Weights of a small mixture-of-experts language model, trained from scratch on English Wikipedia.
Size: 8 layers, width 512, vocabulary 36011.
Experts: 16 experts in each of 4 layers, 992 squared leaky ReLU neurons an expert, 1 pick a token, a softmax router.
Below are experts of layer 2 (counted from 0) of a mixture-of-experts language model. Rows are named router (the router's row for the expert), up (a neuron's input weights, with its number) and show model dimensions 128-255. Each number is 128 + 24 x the weight over its row's rms, rounded and kept within 0 to 255. Numbers have three digits each.
Before each expert's rows: a language model's description of what the expert responds to. This comes from a sample of Wikipedia text that the model never trained on.

# expert 8
Determiners and pronouns
router:125128124183113130177163131163136133141136136153108119137138109108187106139129115153122077152097141116139098133157141142144120129150085132149125179098136080091167119117133135159134085108102166118121099108131156103138114141110100138127183091134127126113113121158137114118100115110118101106094140121133157104146167131117124106144109124117112154100109116139150082161143152102124143148181
up2:156112135168122111167132154138118108127112117145125145154137100136126090161160181144101125097118097132146153117125138134108153112087138117093127136135101122144169122114117120120142112084112083125106116175094106154152106120092137112086147121185109060136115142093114159108088084143133129149132120146120172144172121139112083148122088124122128123193128131127135090138087112133103128136114
up3:147094112135061129080113140141090110114147170104102150114122155135088140082095140100134153146150075119087109164115082133158121180152105142122113141120146121098167133142138127152128127131163168117102136108181127133176140104091115095105113105143120114121130179094129151130086135157106108097087158137082098131088124100106142132114101117133115177140134128126121153156122165084117092140141
up4:158127144139164129130153157097146140108118147105097145151111109127145161101153094116150094105093159107142126115183093115147140096137116103124099156079129115165122137114112168111116127103108175138168086121125145125157135128130106073110164118146166101129144136088093077129154171096137141137152126114167124130166155091083128130169119138143145095091176134141099119115138129133088100162104
up5:125146129133111134177157111157117155115149146123148134121103131108125128118130121082141144136107133131173141126173148109163141138117125133107112145129121091099110107128109139192155138149092111167157198139121160105115106157141140129130084146152100128139106128117105141118169150077093126130133062144167133146107153138131110126117151144155097129112123163135127110176090160102139127125133
up6:106142144120104095122158137125114154142114113121121116140173144119146139156124095113131101099091108165104113115095154131136145157136100100131153105144097122122138109126122112058178106100156136091150114104126179147143120135120162121149144151121138135151136159128125121169099140134135089133115113134118111137129067084143138143123151131108107124155079097139158113161140166187151142138137
up7:140180159138119124114182130160145102128102126114153135119121155147133101188089132078178125091126136139111095094125113119146098121136122188151107181115166153122114108158152144139147125128115165129101109131198105095157122146105097143164166147115110078128136107152110131155086097150120133143135129117174172144102116131099115115110105145120105144172124172104127135138092128113109127105146
up8:121139115127142157102116115150089116132097107146136100090101104107144126079137138103106070160112091135127135113151184148168122115143150186116121142112111129123107118118112088151146095113109149119135110152121127145156139157162132109104121126119144128122115101096148116111135084101123106145120164119113112146117112152129149109185123139137121151156117118138108108112147149142116087142111
up9:141122126087132113149140103116132082168123101127144127139122116135084116166109148107125121089110155168131097160101101096138106122115079152129158115120148156144104137105095162142088108151142137136138135138134104093128108129132108117114115086121202151113115172133131144131127121124143141132166128118092127143096116099167164139117131067103096104144095124109142137124109123165094131145156
up10:120123112113073114139068170105116144140096155164111123141101142138140150158107128144116114173123117155164118090132145134120063135153115089128115162109108133112147136105108137136143103148154105124063102157123132172135140128177137136140135148097128085154148143130104139151166165120096146120081104177125113172120113102152163121119065114112075152164126153133133119121125157121140177180168
up11:158112116155135110130125135105149098090117109125113107132102095119134118123110136168155147108065146109121152128157116172136121094098117091102121139113141110121152126136143113131108157120092120139139168177168127099137132120132121097116115137129141129111143134109159118130111095123161095142118103146111108108113097136100105153128130153103139074164129152102124114167152124149119123140096
up12:115122144116143161135091129142098120132117110087122161108153166145138130128154081118147142121128163124120068123090102163130125152117140114117118145144110161143159108126138127098120142114149103116138137113115159132075139100137104124142166126160110116135122152123147124144123106149150133154116099117100132157113130077089111136091127141118133145149121159130113143073062090110113167120127
up13:172133134151142106140079158148143128169097119152126105158139113193160179129141140184156132126136142099159140141117171180137104076116113147147163150148139120095165151113140120118163139142113146098140163163155183136102151121111130087152115166125136108124086137106131151158065141111116113108106111123117130115136114083145136138145109142113133110150126124150130118175122151043089121116123
up14:142099110160131118107148118151104127099109100128158085120092155125104129100116109140160154111135103147132110153174160110162091121109140159131129127135162078104111114156124172119117136171140102098073104149127114101104132112114107103127129163160114136127138128083134163123118165119161107117145171126148116145137120104115131123098159166135131108169182135141120140116185113153164102130120
up15:190093154169119096124112197159120098124108147097146167129136150169094129101042164166132107111097140146121127114138148144095134139159149093123137111107110119141126137132092139143115110132116129151109155141096126123124105126112111117130083160127099096126145161104124148147120127175155100078112152147141113150077106127091140106110133150109164108101121105124155128138149091134095135121121
up16:137113127152128099140152159158143117145100163187109147076129115147127115095113117134136106125088126113183127169140122126099131146084181147145140144094121120148196155115125131130087111095109137127110134121109094118104129107127121145145149121099107107125092137141142147170115109131129115167144143138110151156079085100128063145128105147108111093116145088113133136096121111151118096153098
up17:099189107125117152126116114144125108120128113155126118114140137111106182100166101145105105111104111077134148105144122121134172110099135096135137099135151155133144089136150108131097113184142163124091131126117106141171154134118138119103166152144104148131158108110130110129152129129143130139090149128105134148141134125133131125160137131140154134126130102126089116117122134176164105125100
up18:129126139121129164103122111105091156132154098117118115187148118102073101123133082145133128112173115159121097105153124073137115151170110144111139126087171139138143125152131101172141131160135152121121139119152133096120121138106126088153111134155114123137151173143118095155138120095113107119148115101150135125123164146136094132143137142151122112102096116128101182140136118134159140112138
up19:136130124123097158148134144158170100123127134139125114108157139132117105138139094109081113125100073136133142139119098097101108123135130154111166161119112160119076094093102134131095149112094135173120120136120141094146126143198123138121140074125144138156152138151168113134153117092152115091127100072128112170100148151150091122146133125130153207129104089146137164115077133145137108091132
up20:153113130132127146110119093174120144144168154126137087136136122155074147141155112099122117133117152180127115164151142143101058098148126138106118170131121094086136163137134081128175148139132154119109143101135163123122146169110128111158079095145121094106099166159077154180109143131120160132128119141130119152127136148145136129135116101154123143141131105116142119118106082117135133109122
up21:144111128102156088121129150102128117112144094137137115133140149141187176122115133104160114150173073136083113110129125186090113105130131108130113103113105135120088147129138142145073147123109111141153113080164144113127094186162141136155146147175139154108119103144109090128153139180114147126112096122137123114112116150104098096143106135117158157105139102128129149129168125139110117160157
up22:124140086142098158150107141138128135125129118096099138080120124102131134143070100161117111156155138154151091122108188080121136159125121122119110148119118100106147111146113109138104090117079137099124104101150134154128073077135160141105131135116104156110099144109108153154154124128096115136124176123155143144125162147136117117135145126142091122144130111167181115121114120139134146111123
up23:120132139152142133147109172120154098110140114136108093103123117119124160118185141127108091105101134137097193136109169118145147136131124100109112101113119163133150131151114089153107076145119123145130135150113105133138122129098129170092149126166133099098116165141086170123133163107117119164104144109138155126108135144130135123122111124099118124127140181148139145112146135096138157134117
up24:073109133108165092132154159109138104145103134171123147163151139178151152135092098118118134098116135119102114135131109149147133132090115115168141115148143162084116103100106088152130171098116145088157089139162115140121131154114114131100134157158116128137104113133123148156094182114137135118114108120084118154145126154162104107158112137148119103106126103141093133112120136084108132140135
up25:162149136109100105102094160127149129133111124133109107109126086095115110122065142124140151161100089132117073151089164131132088117091098135180142158105102143136157140055139068194173162133172159116123140102126100117158112140095135146098107102118123152133133118134143135089115161127105127126068171138125136087110140122129097151123104141115125168134136119126153134138104109137108125159116
up26:138111126101108114138134129124160152141117158130162124138109153140134126121141134164114114119118155122121145154104107144133082145140128159082137079156164122111133106132142134132136128100161166139165162148092141113167104121126114121091112131133131125100154156112132154139119091186118131152094153137119116128083091121121118078123127129137133143093122100120119121136159097131145100108164
up27:155140175097165118159172146126166099118132109155079155104104112127105112142122163143136102122120173107111058083116118090146146159131135161124139112132132123105138128159113124102137159120171139129124134147160148104181143138131115145102095131179080138106160124143150126125155113118115152139120154147139096159138105140105134151132195144131093167111124117132130162133147122144143093106109
up28:132143106167129144121147166139122139085131128157125155147149118144102146128119124133140156155119131098156110129131124166123116103090157089114119116139113135085155171107125138137106124128088112123139100121132084088100146140120136100135109114095143164105163127147140131162114137122126100074134121214129114136122148103154150139139139114154143116120149150129110160165119128053093106140092
up29:119159114139128160179150150088158105114144150128077138149120220109132118146099156147098117123125152128129148145113112106120127118122106086145118143133111093152107088129131162114138097079165134116110107128115088152096138084125158138158124123149077148158116112150152132139109114126144093128116126137112134172090105097082112072143108131106129131162109148133112122147105114117129156113124
up30:126178134117098126156118180098089129117180111108122169168126171122117120131133162095120162204092113102133101114071145151123142127116123114161141165117107157166099139168100138150089142141153134079110090113128113123115124125097109109163139151125105133091077145140121109111145130127142171142110086117083108162114143145115135146120112145157101118136086157101152105127155118127156167149078
up31:113156152081129133093090146071112129147166129153111116140110103091133138143100102115116119148092126133113123115149157173140119105081099119125138089136144120123134143095139111132131107113136133127101120129159112117133112086146118099164128126106083111094134104139147123179083157137126180120138147155180120110147158120105126155144136123145121160130107119119094147110180103132136115113088
up32:142086123125093133100196123104135125085121134124151124130135145107138104110162101098126131107149136165121162144140076150145137134112062118141077151113131143130120082132130096120094151124132133100186154137156152074147139113121105049086152135133124155134134157126141119130107141129145148157118104125138103160164152137123125122120115119115118123176138148090103118126114141114120150129114
up33:122114126127135129060078112170086121180119139096139164153118142116161155083120135108126114142108149137120121106149159101150160150119137092150112132101088087146125085151113128131134145163099114107113145130140106122122137124136173113150151140144141123110114128105107173124157132110125126126143152113097133118094118150148127150110099094127140107128100137150140139088145055133109130146118
up34:131132164129133137151129121106120105157156149130143146083176100166144117138107155141128119130098161142145144174078078185137147154150148173154141155156126144149093155110103160109153146134100118144106117130147175123122107153115096101102142147148102134171142155104172189128113166094092212154180138100134129116126111125093173126213087175097101138128147094102115097112107097143093145109113
up35:144110122163145098075131122176163112097106169148125095101124142120126134098123148116092139198167095105135158126136156177131116094113135156124132099119119098091133170136117161112135153106050130106151124131116155120141115138107133128111113157099107114164121125144132129145135146131082098098116156129073129161159164128117093098104104163116075125129136138160113133120172086083095130133128
up36:146099123120127147136162142146115136145153131160157156143110121119125128137151116146134150148117125142097146097103101132123075147133160133123153138120149116129118080151140151115150111146200132133135121134114159123102123104135153094144084173099072121160137134119125198102103132158136104152161129140078129139118113130099124113120116113097129128157108100124144121089165086138125144138115
up37:084132103144089133144157125110139133130147159111091140103126149105121104088100166159174136136116111145172144132123124093143154152143151112115110077133162122144143129142089168135163141138133151122137150130107107109175165110118167075134131078089091151176118112123170090148165113131083127139148143153133147101143130114093086103094137081106120113143106132073114107098117123128093142109189
up38:176165125146087124148141082108145151077110122143121117109158104136106118113144118103165119116145135147135154131116119116117104123113081162156087160110116101139109115166136098104117132150171132129110103111145154138142112127143160114129138120111126068132108156126120117115130108120166105111107108131136137143108139116121151165112128115117088107134158139095110147135154130148100146146132
up39:128148159102084178155106119129138114133117106093132152117116158125130114145111128115143139175127167111140105118131138120096105111136109080123172096129121108121160134158124100123170200117116144137099131137108149145107167128137078178139127146146123166098081119126116138095151165140142110116077155159112117110134113095090117146093155100138117163129151070106142156120097130091119150096139
up40:166085133096159092098123096140116137121109150152151129105135106101134138107161138070137096084151126104128141159127147170117145121067152135156144123127121116116133115114128168160135143130115134131100136140113130138116139150101152128102144157112108150102117132143122113104087153126150133126115190139121131104132143091107149140104183123106141107096121125134117121130138147135109116167146
up41:103109118124122135118078174146158146137156128140145117127103111130162143125123115106075108151117102166115141084148127092114124144171164148090123139146107151140089130156105162110105126126128109132115148118105167128161092127156097128106115144126114116108108155132119120101100113178117120160106102139095130086121095132099176104127122111092173119148125118112158142113056147168084133077144
up42:096098127136094108140140129102120167165145103130129123079198156113104115095090131152090102150139137110145130133147127154097142159112136133120104113142128143136135157137090121138095113071109093153146145134105147116157156125134140097120130121135129130114147152131137084120102186140127118133100126145110153146147125136120123111113110149175094136128120158081124145147121158111120106142154
up43:130134149129160119160144115155132138140140118159130127132137126161106117140179094106146129137157120157141106085103109104149118132095123140105161171153117137167159131152149088120145121133128129089103093115115166127147077122117097116119102124105101118128108119102148131118132116170127100135103124073155097130114117141132137161122156105101117128108109120160110103155166121132146147122159
up44:142123146160129135165126113124144145150083134137110144132107154128146142115165098117060121152123099151154144110105108109127143123145125111141133124119140158134153143136161111137138139158106144113114138124132138094120123131138117121108164119145117106132087154111138119095100121132136135137119080119137132063156124136136143131156118129137139146125128151133107124106181129094165110172100
up45:121137139111149116129147162150084119141088114131134154153142176154105132135121141152138131124133152129118109206149173143134080109108153100117136180131150135157171120091142158095177119110163151118154115148107137122145162146165117127100112123178133081142130146107146174142165149154122123108168122132120105145153097130120130127120132157111140117123169143150101134150117118087088139156172
up46:151150139155132065104095111084154149114108135105133095116114125104164121121142106096144143151109141127136146129151154149130148101127136138150101114147122109096093111093142149139112163085160113132128131085103104115105102116130131121091150114139095120172121098141138121121113147131158138166124147103127173102068105137137131161118084110110146188124162143120138138072130107084118144160148
up47:143129142116137119148099122132113133095127156092145121116119180158177128134097163147126132146138151142146172105172150139101171143164144151134104158144137161096093119188123129131106104116137151139126150152140147062188129147167124097112170126084155101099124132137094120134133116094141111118121157106136117126156132115119072151137131141131112142123106086111135137089117135135133144134105
up48:103132160102103123150167120149158121102080096133133128132150110155123133157102158076118134126158136144143111112142127159100103156105115115101124131163145096121129150106136098146144142168103108141157140083148114097130111130133094162150122132119147119131131107121129149113161132168099089140123176171129075165086141134122144100111155121156099154100141112121108110125121122101179127117126
up49:133129128127099097158080132097097078151116098125165155131130141134140117158162097119113136107105155136151155166139147088103134144112142167156136101135116149127155175144103124172188120155093110143160098146144125131119165106134137172124146147170160126124088145121135168147132131127127115156092134112103110138178081117129111135137123179108096116155127111134139165122142145191156132139126
up50:128137095147187115151158127136127165141108114153160192084165155148133130156148146153117114178128181139149094128136125093102140148120164138091117123137109130117134104131188117093119138114127126097146130083131094096132145197144140108133115172114118093126073150115130149099158116154133154136155114125134129137126162118137116161109140134164174137144133104102146132114152114112147103121137
up51:154137072145081131165122144128098125138109090119119151127125154163128100131136130112122066092109113117147100118097165094164132122157120082122145173122126130111100117183103113153105149115158108128134126083097131180122145131142131156123127095105132133162147110134122124076114144087163148132093109113130145101120115105151126158083122133111135149117108129149136124126148083130100136130086
up52:092157153135129129136098112144090180145123143106099135165141074088131141132148132115112156091068169121146127097126115095160132080100108124158171144141128153143153131146136113136141100160129121136109090139126145125094175127132128122112194118154128133094138102117126139152084157107119116150138110145123116114113117122134138113152122066138116138148132130146115170096135128103094170174176
up53:102113128125110138095139120110118137144100115135099116167143094146137120086154183151114119088145047140150129122102154154133146119135100124162125130093122145108123118144137120112099166135131182144114173099107126091129174114118143133141137105159114160153114164155157133124159109152132107101176155094132119168064110135153104135101099166133156137105097122121125172140152125134142132173126
up54:120062129133101129156132112115197121110151127095113109129125091130127161142098160138139111100140160132105099126131114121130108120174149137136117135149118128151166145116131145093153134140124140126111136153131135153123105127082098107153106156107120158150155122094108128140107143088128143142111099095128116104110126153107117122105157112106064179155157110105143139134081120111143125160071
up55:099131124155105152133091087140118105086112121115106133132097129171113155130149140135078127140104131115097114109129084145105115164163093131094106150170139117070122099122148116163119148131145147115111124148166181118160113178144087139152128135089085168150129183118112141115124112099142170138139090140109105129187143069126117140145157146168126133143119158143160136104105146158126114137134
up56:075140092126149144122137159160139107101135139109110129112130122099131132132124108115122124116136135113153134086124162075092143122118213147112100114104131144130140128122106118065115110147130136125134149154132128102129100143098091118123125080114121135131096097189113119166093091148138155095142114105143085131117155161126126098111141109141155098158159092107096076143158128105128154133140
up57:127116151101110175136147163163094144117083136084077132086117129150108143146103137101121132125125123132136100182154132077159126103096108127101089155108106134145130124142105082122085114105103076144111130110137136149128102125144123134143129126068097126141119121097121078095140125144127072105143122139134116077115121144137113131127126120096175143072155185090138158136111138130055154120125
up58:111132128143116145134167095144108114152128137092141145116142144098116146092125115137143155126108110073154136135130160064145181145117108132133092159154132141140118135086081132126153109124107113098095153145140151152155163100143140135122112149165118114137097154116124139125136214144112111055109156150152139124087143127116128103121105121149140129113118170123112136123133142160141106111135
up59:177099134177139136146140134098136113093149149135159100142134165092114144117169112112136134082170154112095141141138112145153161141129087103105090170142100147097141078167122104140108148116124132139168132086134150098130090131116126111143112088105107129115143126117132130185161170115148106097085130122186173098158144097132145137107112130123097144149110137139160124121102137102126140100129
up60:108109146156081143094071155164136145136153122126133151113146063114151130127112083149119192132140154084134106148079131091097166158143135157125120113113128157171099117138149126113116140139118122096116116141135134116134128173133144117148156132129160112115110128100081118095098134137139119118091105100115116044162121143178145131133112122119100153160082113095146085066154111126144134121134
up61:123157138147143122095128125127091141123130122130120140128113160120130143113145112168129113124156126139121151122099149145118140135164141110122129151103174140193104106126105117095107150090130138146141127159098107113178144131076143175099148141163118144187098154153171103097128126156116079117132120095111155192099141108111156153058147167146154165102113121125107129119141141132137162138139
up62:166104112151124175135156151189130134101084146113130164124115107148153144103121164124147095138134153102089163121154151125122094126086128129073123145180106124096080148182120104115117149090124154117126167099149108151150132121065106130113114091139110123100161136092167099072135156123116150110105162099096157121085129139128101137148096121153082146104127128118151131118156088123109137122139
up63:107092104148141127129134122140169141139092120134104173149141131128117135151121143109109165087088113086167126119160128107112083125142134150134153141117115124148105091147083139122109175139144128140123120126123159150167132107111178135104134119131148137142091107111105163131160117145103078123178105173136079107119098130116106105172080153128104102125122202104121118148153149119148139106117
up64:096152120141108123126144135131128175179145108104090130121166084163115083156112108176175105123128102144151139100098129154099149099155140131146149151146135129100136151132124124120099120117161109120139140117120141134106164130170122136120168170106141108151117129157152113135139104125147148130065151157153108176102086095147150171108156154178149148154117128202163183127170090145116128078061
up65:146156103127116129109126149140123131091122124144156105098105104108139126123136147201080120101111085124112122120157130133129134072143167131078146076113120131174119118152115125096071123109095122116138124103152115158135129107132119113156088134112141073119150149101135127112138177079175111136142140146129158134118124114153133133114122137136152109135153099131119122113119138167140160157134
up66:140129168104167141118102162099183115144143133096134157115176105128089116114168164160084118151150149106158117095139148146117095137129116130180090115138147121150143131139072145135106147154101066127140140097106080133098106101099108110158155111137086148116107156135167143129128115096135146144149120092136091115119145142122073152098123108112125084110101116131164140101098137102094075144127
up67:127142132155160138105169124139144106134101136132081138141100118146144127093094166147129125090153098130116120118120194196101168132123123127148114153110114150107131094111110135131150139123120140144168110117132159122159136130155168180141163123128119066108127132109123092133089125149150167107128110118137144098110103153104096124121114113151114124129107191136119129153177123183117107128139
up68:136084155149115148129136169094104130085113115115168121108115061114122147144176166130099148121096189136172136104180146157135141130134117103157130169153136122128164133128124153141084146121114097136141108103178112115094141135165169084139115117114149115154124080136134128155099131148147144128155140131148146125143121137113122146133132135146105094144140118121096147115169129108133122123112
up69:128076127172111122157132104132122097125182082155128152095107130103107127091135095156110084148116135137105161164120153158107093147116134132112103136123177162116129146160105105087165107098123172157108100122100057122150170132153130127136162141151152115123128154121139154161123185096156130112154172149117094145091174127116128104147114126116127168107088109120137143127122134115149131119128
up70:128157134141183126114148138151164106138119171097165142099153137151119083126157179104162139112113089126143160109133138132096113138110156098112070106120122129116107171097158123129121160163117095162121143138118127087112105154204111145119135095131148120134149136106144121068148119152160095138129125121147113122137155090096120137159104161177154130131121131125161120131114136140153142149103
up71:098140126103123139120162169119134136139144143132187112139136140163142127104142154123134106131129095121129102137135116116147127156122156123148134148108134155103090135110115133091110125117131128092143119126180167161117132117121144148095147093152102108190137143149125140167068143157126135119121130109112097138145133109123123079138120125091146144131156129155190075132126144152103101162123
up72:118150108103088142170125118167072108128115141130161096163157135125125113141122126161111119135105171092137166147111124171120120125079157086157117134182085136114089135121106156168174145135115144097138124135143135126115149104122127133097156145141122117122112163134123104105132139184150129130128126106149145074125074090142137140160160103104125111112101142137153156113117082111137137136099
up73:121156145091110180135093127135120137100139126111113172130116184142125099133126119102125088077089166122121159155141121129137164067111141104139120112115134141094108125123142123176139148148179126176142136141141118150130149110164149126102165134124155135141120132097106103158109116148140141135132147137125127128124135155091125129176113117155136116132147132127127099099098109177122080183103
up74:102125119112139129138140131148088131153128108125152084145137128102125130107116155142172102114096126106098091100147163139161133087092143103171109087170159107159140103148095148112116132165115114139133133078117153160148124175091129094126075088136113093123185094078163114114138144145123127171122146139144148134132138110169147114125123096133106132113119138127100142140147117104107147136106
up75:093078131136108081107107143151110148113123107138119110156132119125183144134118144155118144141131111151157153114159120155115105090173136151125117165131108114139083112089114142143173086101136112168164153090139171153160099061112142148105114160148104166135154163134145128122105107154076139127159148131120094103144122129147126136147150154113131142128124156147156138154148099148153125125135
up76:172132118070119126119140112151151140137123117125124095126141164109111137143120081114115113119117145135136141173084130119113102123139130107108150103127094127122122151089105162129132132107117150113181117133141122149132132141077131176115140074135126152203093136096115126091158105139133129149133158132093116155143151144144164088134123090161105125142201110102144157172116092122114141098156
up77:115125105118147120145140072168148146156115145087127102164129158114147130142119094134105116140141113081097100130139108112124108117144171131110122092138128149142135102101176150155131137121131096065159142128131097079157061168094149152143156124110131104125098114113160132145118083103164103081119156134116166125156109126126162104098112108118113141132124121128120123124154090138128134096137
up78:115143153114136114141120098117146119139146085114126167150100141117105124103124092131106118113101139099121137165147125129104122123153146145106137131098097123123121083199133159076213132123101108174117096149121115140115108138163123130120162146089106142165116118129128139136099125173165116140157173125124159122085163140110159125167140105147136143154149122118131151153144151097129088124126
up79:155143100133103138165104117133110128138152147155172121105135119111103127096118090166147138172164148126185122125146124100097152100150131114161123116131164115162126156142119173101123113108129145143103117145128124125110146150136116139132109137103070130115152136132147121145121125151137049130110123151102153129141134094100117131113144074140138121093093172153113114119088132127105126125123
up80:137139110129113147114090119128176099119142102101097106097134105165158138135106115090128125155110170105127136118116139134075115142101091117124084149141100133155090107137094147119106128146105144116118146162098157129126129125142165117126163127128147085121139136095147102142148143127150099120155124109141109135150155156091094107114141121148092142122103130135140109131115118109133150096117
up81:160160159109124099122116136131125124122129178106161140133141118127173144118113122105153108092147151122139084116079127147156178154125114132155183104148142157138183115120157190132129099134176098120126091141127143142120138110180119136143067087152157094138100119116138139079122168144190137132147133125119120125102121095113122125110134122120134155146095118122158101105118071135134127095133
up82:113161139132114134122140105140128110119106110176089120104135136064139166140127149095175094144156135114152166147121169124089108131128135130106132129126180108146117102141130164170129155115117105114112095158108145120135149132127077073157135102136149097131067125114139107064110097151145110140108181099106132158128153115136170121116133170107172074067159169110132138139149148120108144149107
up83:127153124111117142143156137119105114150150135147119104115112106112137107155072116113082106104110120117119166099114106138118110115098139126135108145120126115160145151111118107166085123111146124082147134158083126095109107155133121176094121143114111126107112153106132119078044130184136110169138154104146164106121143140129150152135146161139100120118173146127148135095133156134157131102113
up84:130158108146196136149111140142099128132136111109090101154095079152100102090128140100185152120113096113118149147159115147134158120144109113108125162107117112150116117129171118092123101131111130156130144120169117099124098110132182135090155170132136155157124163186149122086054131125122121142168094132116122099134146125109127158134135116122136133143168083140124076109114141159142111171140
up85:172148149118092063154132106139121123107150048152125096147143124128113172137152164124100110119142133118101154123143116127120109168133133130121120162118130150153132168122099149172126078135126156126142139068171167155151129148121066091169149142101120104134134152129125136144105152160128131096181152109158137105116113137114131142141133166120095117083115145109147133101107137144163103145167
up86:101105099141092141129133155125093102089093168135134137122128151111148105099127128142092107126122139099148133113121127126127071167077122099130089119102124133082117125122140125107123146084130157119113134081093147177119142089073136141111155120124118131116106148112106121145102123149164151086102098164127120102119124094154153127116134130120125099122097126165122129129122124112112124126148
up87:086150159131132127151127142115072131113175152141128111146172107113133115094071133166109096110133119142165159165120139136079137131116171160127134138143131102153114092155171143077115106089120114132082135137126148115158118147127096145141093170138127132141078103131143131154096110133107143113077107113124146109109112160101104127084111144131149132095134114106123137143121101159101109119104
up88:122127108137163079109131125162107154120168110120136123175152137166129173169127121121102130140135121133111116139106115108125146085114115132146110102194123133157149100114151106156102120127145123132105136151128116092144117117119141155111125125135100164145167116130192111154148129084113126126130100130137145070107137096115135160127147086124150156110147112132130069136145151135134142128114
up89:128127088113133148129105123150129086128139140137134089158159106148155134136186124103121091114155081136121145121124118130150141103124134169091112182166113168137149108138132209119110114106114137117101100101166136120099119128091100110127149109099120146111099176126147129123139136121126160129123132131094132133126152116087117132111111135138144116138135121145099153076145127142108134111078
up90:175149148151117150120102114138138110105167122154110098128176128138105170056089189117125111066111127059126146127128154191157088092103146139152161105112133133141136155149115119127159145130105150119156120125130138157136138101161136092138164128152126119141118082095099142136157088095117110160119142133122149132182106095116140098166157113117143089153121115191085110148111140096101108128172
up91:147162146091107122120135148130124115144121182110153185103100160165158149126134136129151088137122186137126120124125110086106085179135103133105106112112133156109100119117097174142133104121155158130124161118140113120143129166118135145135099055114090151131108121115140103146141145136146101153175174118121132127109104108121117111132106109130147173124158161131139103124123154133133111129109
up92:114089126137116134101171136142121124093131146138127108125162087108119173172155146112155127150098119101117101097115118176131110154155141135135155109149158121136112153064155141117139106113127125116120119163098083117132090124120147154122107143155138148146154122134165135108171114141129118115141093120147115116087130158126097127170097113110125111127102180111122124098197132137148140150136
up93:116121087142158165126094123163138162120135159132139103138106113134126149122113147080172140102105104112165149139135138168144111151131163131158129112113154132131131132079133112125113150152122109150106066138120145177135153160123116093133178141108118087143189127144114106154129098156145154110132143106179131131148169153158124143119120149139105076141149131155150124108181128142146139099139
up94:123154135109172121138090110136161058122104120134122137107145127091136105133088100103104122122121097142142149096118159122146108137124118122101139113124174122118109116126114171137091137155128115098163146126109126159104142085143125129127151112124132104117078138140109127130156146138129132134102086155163137130114148160128098123158062128148154079069128155122128131167158073136127097120124
up95:101104149110056136097151123097125047123114142119147144099136120096130162111102141130124143130120146080124167185131151143163152142141174153087127110113150091126181104144137174110152118160103110143117152095119120137122138103119130136122130134173123103124104156140115124153157116141077121144164120176175132124097142133142177127105182117126133119136115125127107121154153108137146097137133
up96:136142130133138161112158117132156173142182124163120136136143156120158085098152121168084126143163126143102116087129117178142125146139141143119144129079105135125088147083119094132152120112093147138062125107132149101142106117131101121133158116127156180141138133119112148115127128132152132121084121117068150128158114139099151115146139127118112143152109099078132122122119145109109125173115
up97:130102143090125132133126102144148116167136183078105123132105163130100137111158125126123112115113096126130138097113146129086111133129148108104109137172099104108153105112159130097121133143086108153107122114146153129077142125061100119157146123120062156145134120117158165147132174148144147103150119105050110082146133170107110124094135119140128088118129156130115134143148184133140150121094
up98:131144189121144155146116129138109163127122154170082138107126158104129156089123185125127134174084136140112118143123131184131132110121093133129112142152180140132143106110151099129136131134125126165173100052164078116126131134140139160157113160130113094112109134090139170143152122136077141168131123115138161140073116109126156119101132099099129149126136137137124172124130181120154164110156
up99:126122154115148154111139096129123146148119176111128128101131139132131154153088163163120174090141099145128156097164100109139083096111084156180143169124139142101093105156163115098093139112128147109120166100145158114148129136113131116095126119123142141142127068123156131084096122127118101110119118077138147133122129110119132155116053171124097137120148147107099131123111103093108134080165
up100:139119104145103123106112125111134135131095106150123157124158104142141143131103140105108133151147179151101135145105126126154129172133113162120131120149096135181146155154164100121144133132098139088146119131105145104149116126132120118177117101085147127132109110110110125122155144129178142173131089157138128143169165111115083140175150102137139084152099123097113083161100138110112135141114
up101:133140124124126153083119102124149134092124118121104085122159106139082103119109106080087103094161098130165077141110135114138129103111173115064065084155100165102105102155092136191151140133144080106109104130133148118091135109110144141143101152119103159126077118157126111116127099104070145124126129152113113113146158119118136105136102075154141085131131158110101103115150116143089129136155
up102:105150129115114114155114108135141145159144103090103117167146151145118136143153104137162125115152118114104163135147080127141102156175173172149154131132150169146143106138136107144128157135123107168156132118141136124136155129152158135122103170142130116159101172098132179148092102147153099129140133114144170121151080136084114142123101140102126113099107126147141134122128120144139175119131
up103:133154144119110108145188114061151124123138134094111163105097178142087117176123177122112123067070143095118136090164144120083139139105134155125130124153114154131114117141166117133080112144142108119123119135116107110129091121162128144139179172117111149115145099129085135125117117149132170161126167101142153162118128148103169083080139094160109129129136091157109163118150124105094162127162
up104:121119129141108090111100125124083116116129098149140138122119150097132139142139151159121159084098110140140108152123101176149164117071127137113174122144114156099137106172132135129076102106135149064146134140137140100132122129143164119138133086129093091127131106117127109086164139159172148122143101124163155132138147127101135116118124156128123131066139167162112134120123067155128143125118
up105:123135151132115123095135136149123174176116075130119147120170141149112114083117174141145126060154146086139131114143126136128110123086080087140142093138144086123156191201119137102138133134125144129137107109123124143117144111120084126158138129103140138110136115145108134161156151112160118113136155132102108134143097108095129086162187115101121140167119084125108122123074126118123105145159
up106:095130072166117136124133130127131148136153154120109105122132120121097112108100087147134150125175087081089155142122129128154120133153129141110123140132120130135155110093185073124105110133081129162088129164128123103121091154180110106132125142132126110091160115156137108114124120132119174162149170127153140120129125135086079099130127112121159153088102128139122109129136086136113168163099
up107:080119124090154127155047119120125111166163161156105136169112125127158137109143135107171098141076131163165132099116146129134156138148122149112130171176097103127080097113136087138119119147120130136150106125127100128147094136112153118122110089113099095173096135134118128132118146177126162101155108140126124124111140114164141169132167135137115110165111112175138115164166174152139142121124
up108:128101161203110091155155136144103143101140126111100162089152103130138144109142127134145116172122134177099147104128114118124102157102151092110114123136134166153126146149158130144125104162136121103136091128141087110094075143124152167109112075149097131124100149128119102143162122190148129165196109119125158121090181110141156133118155122139127112146081110127140106178121093193157158109127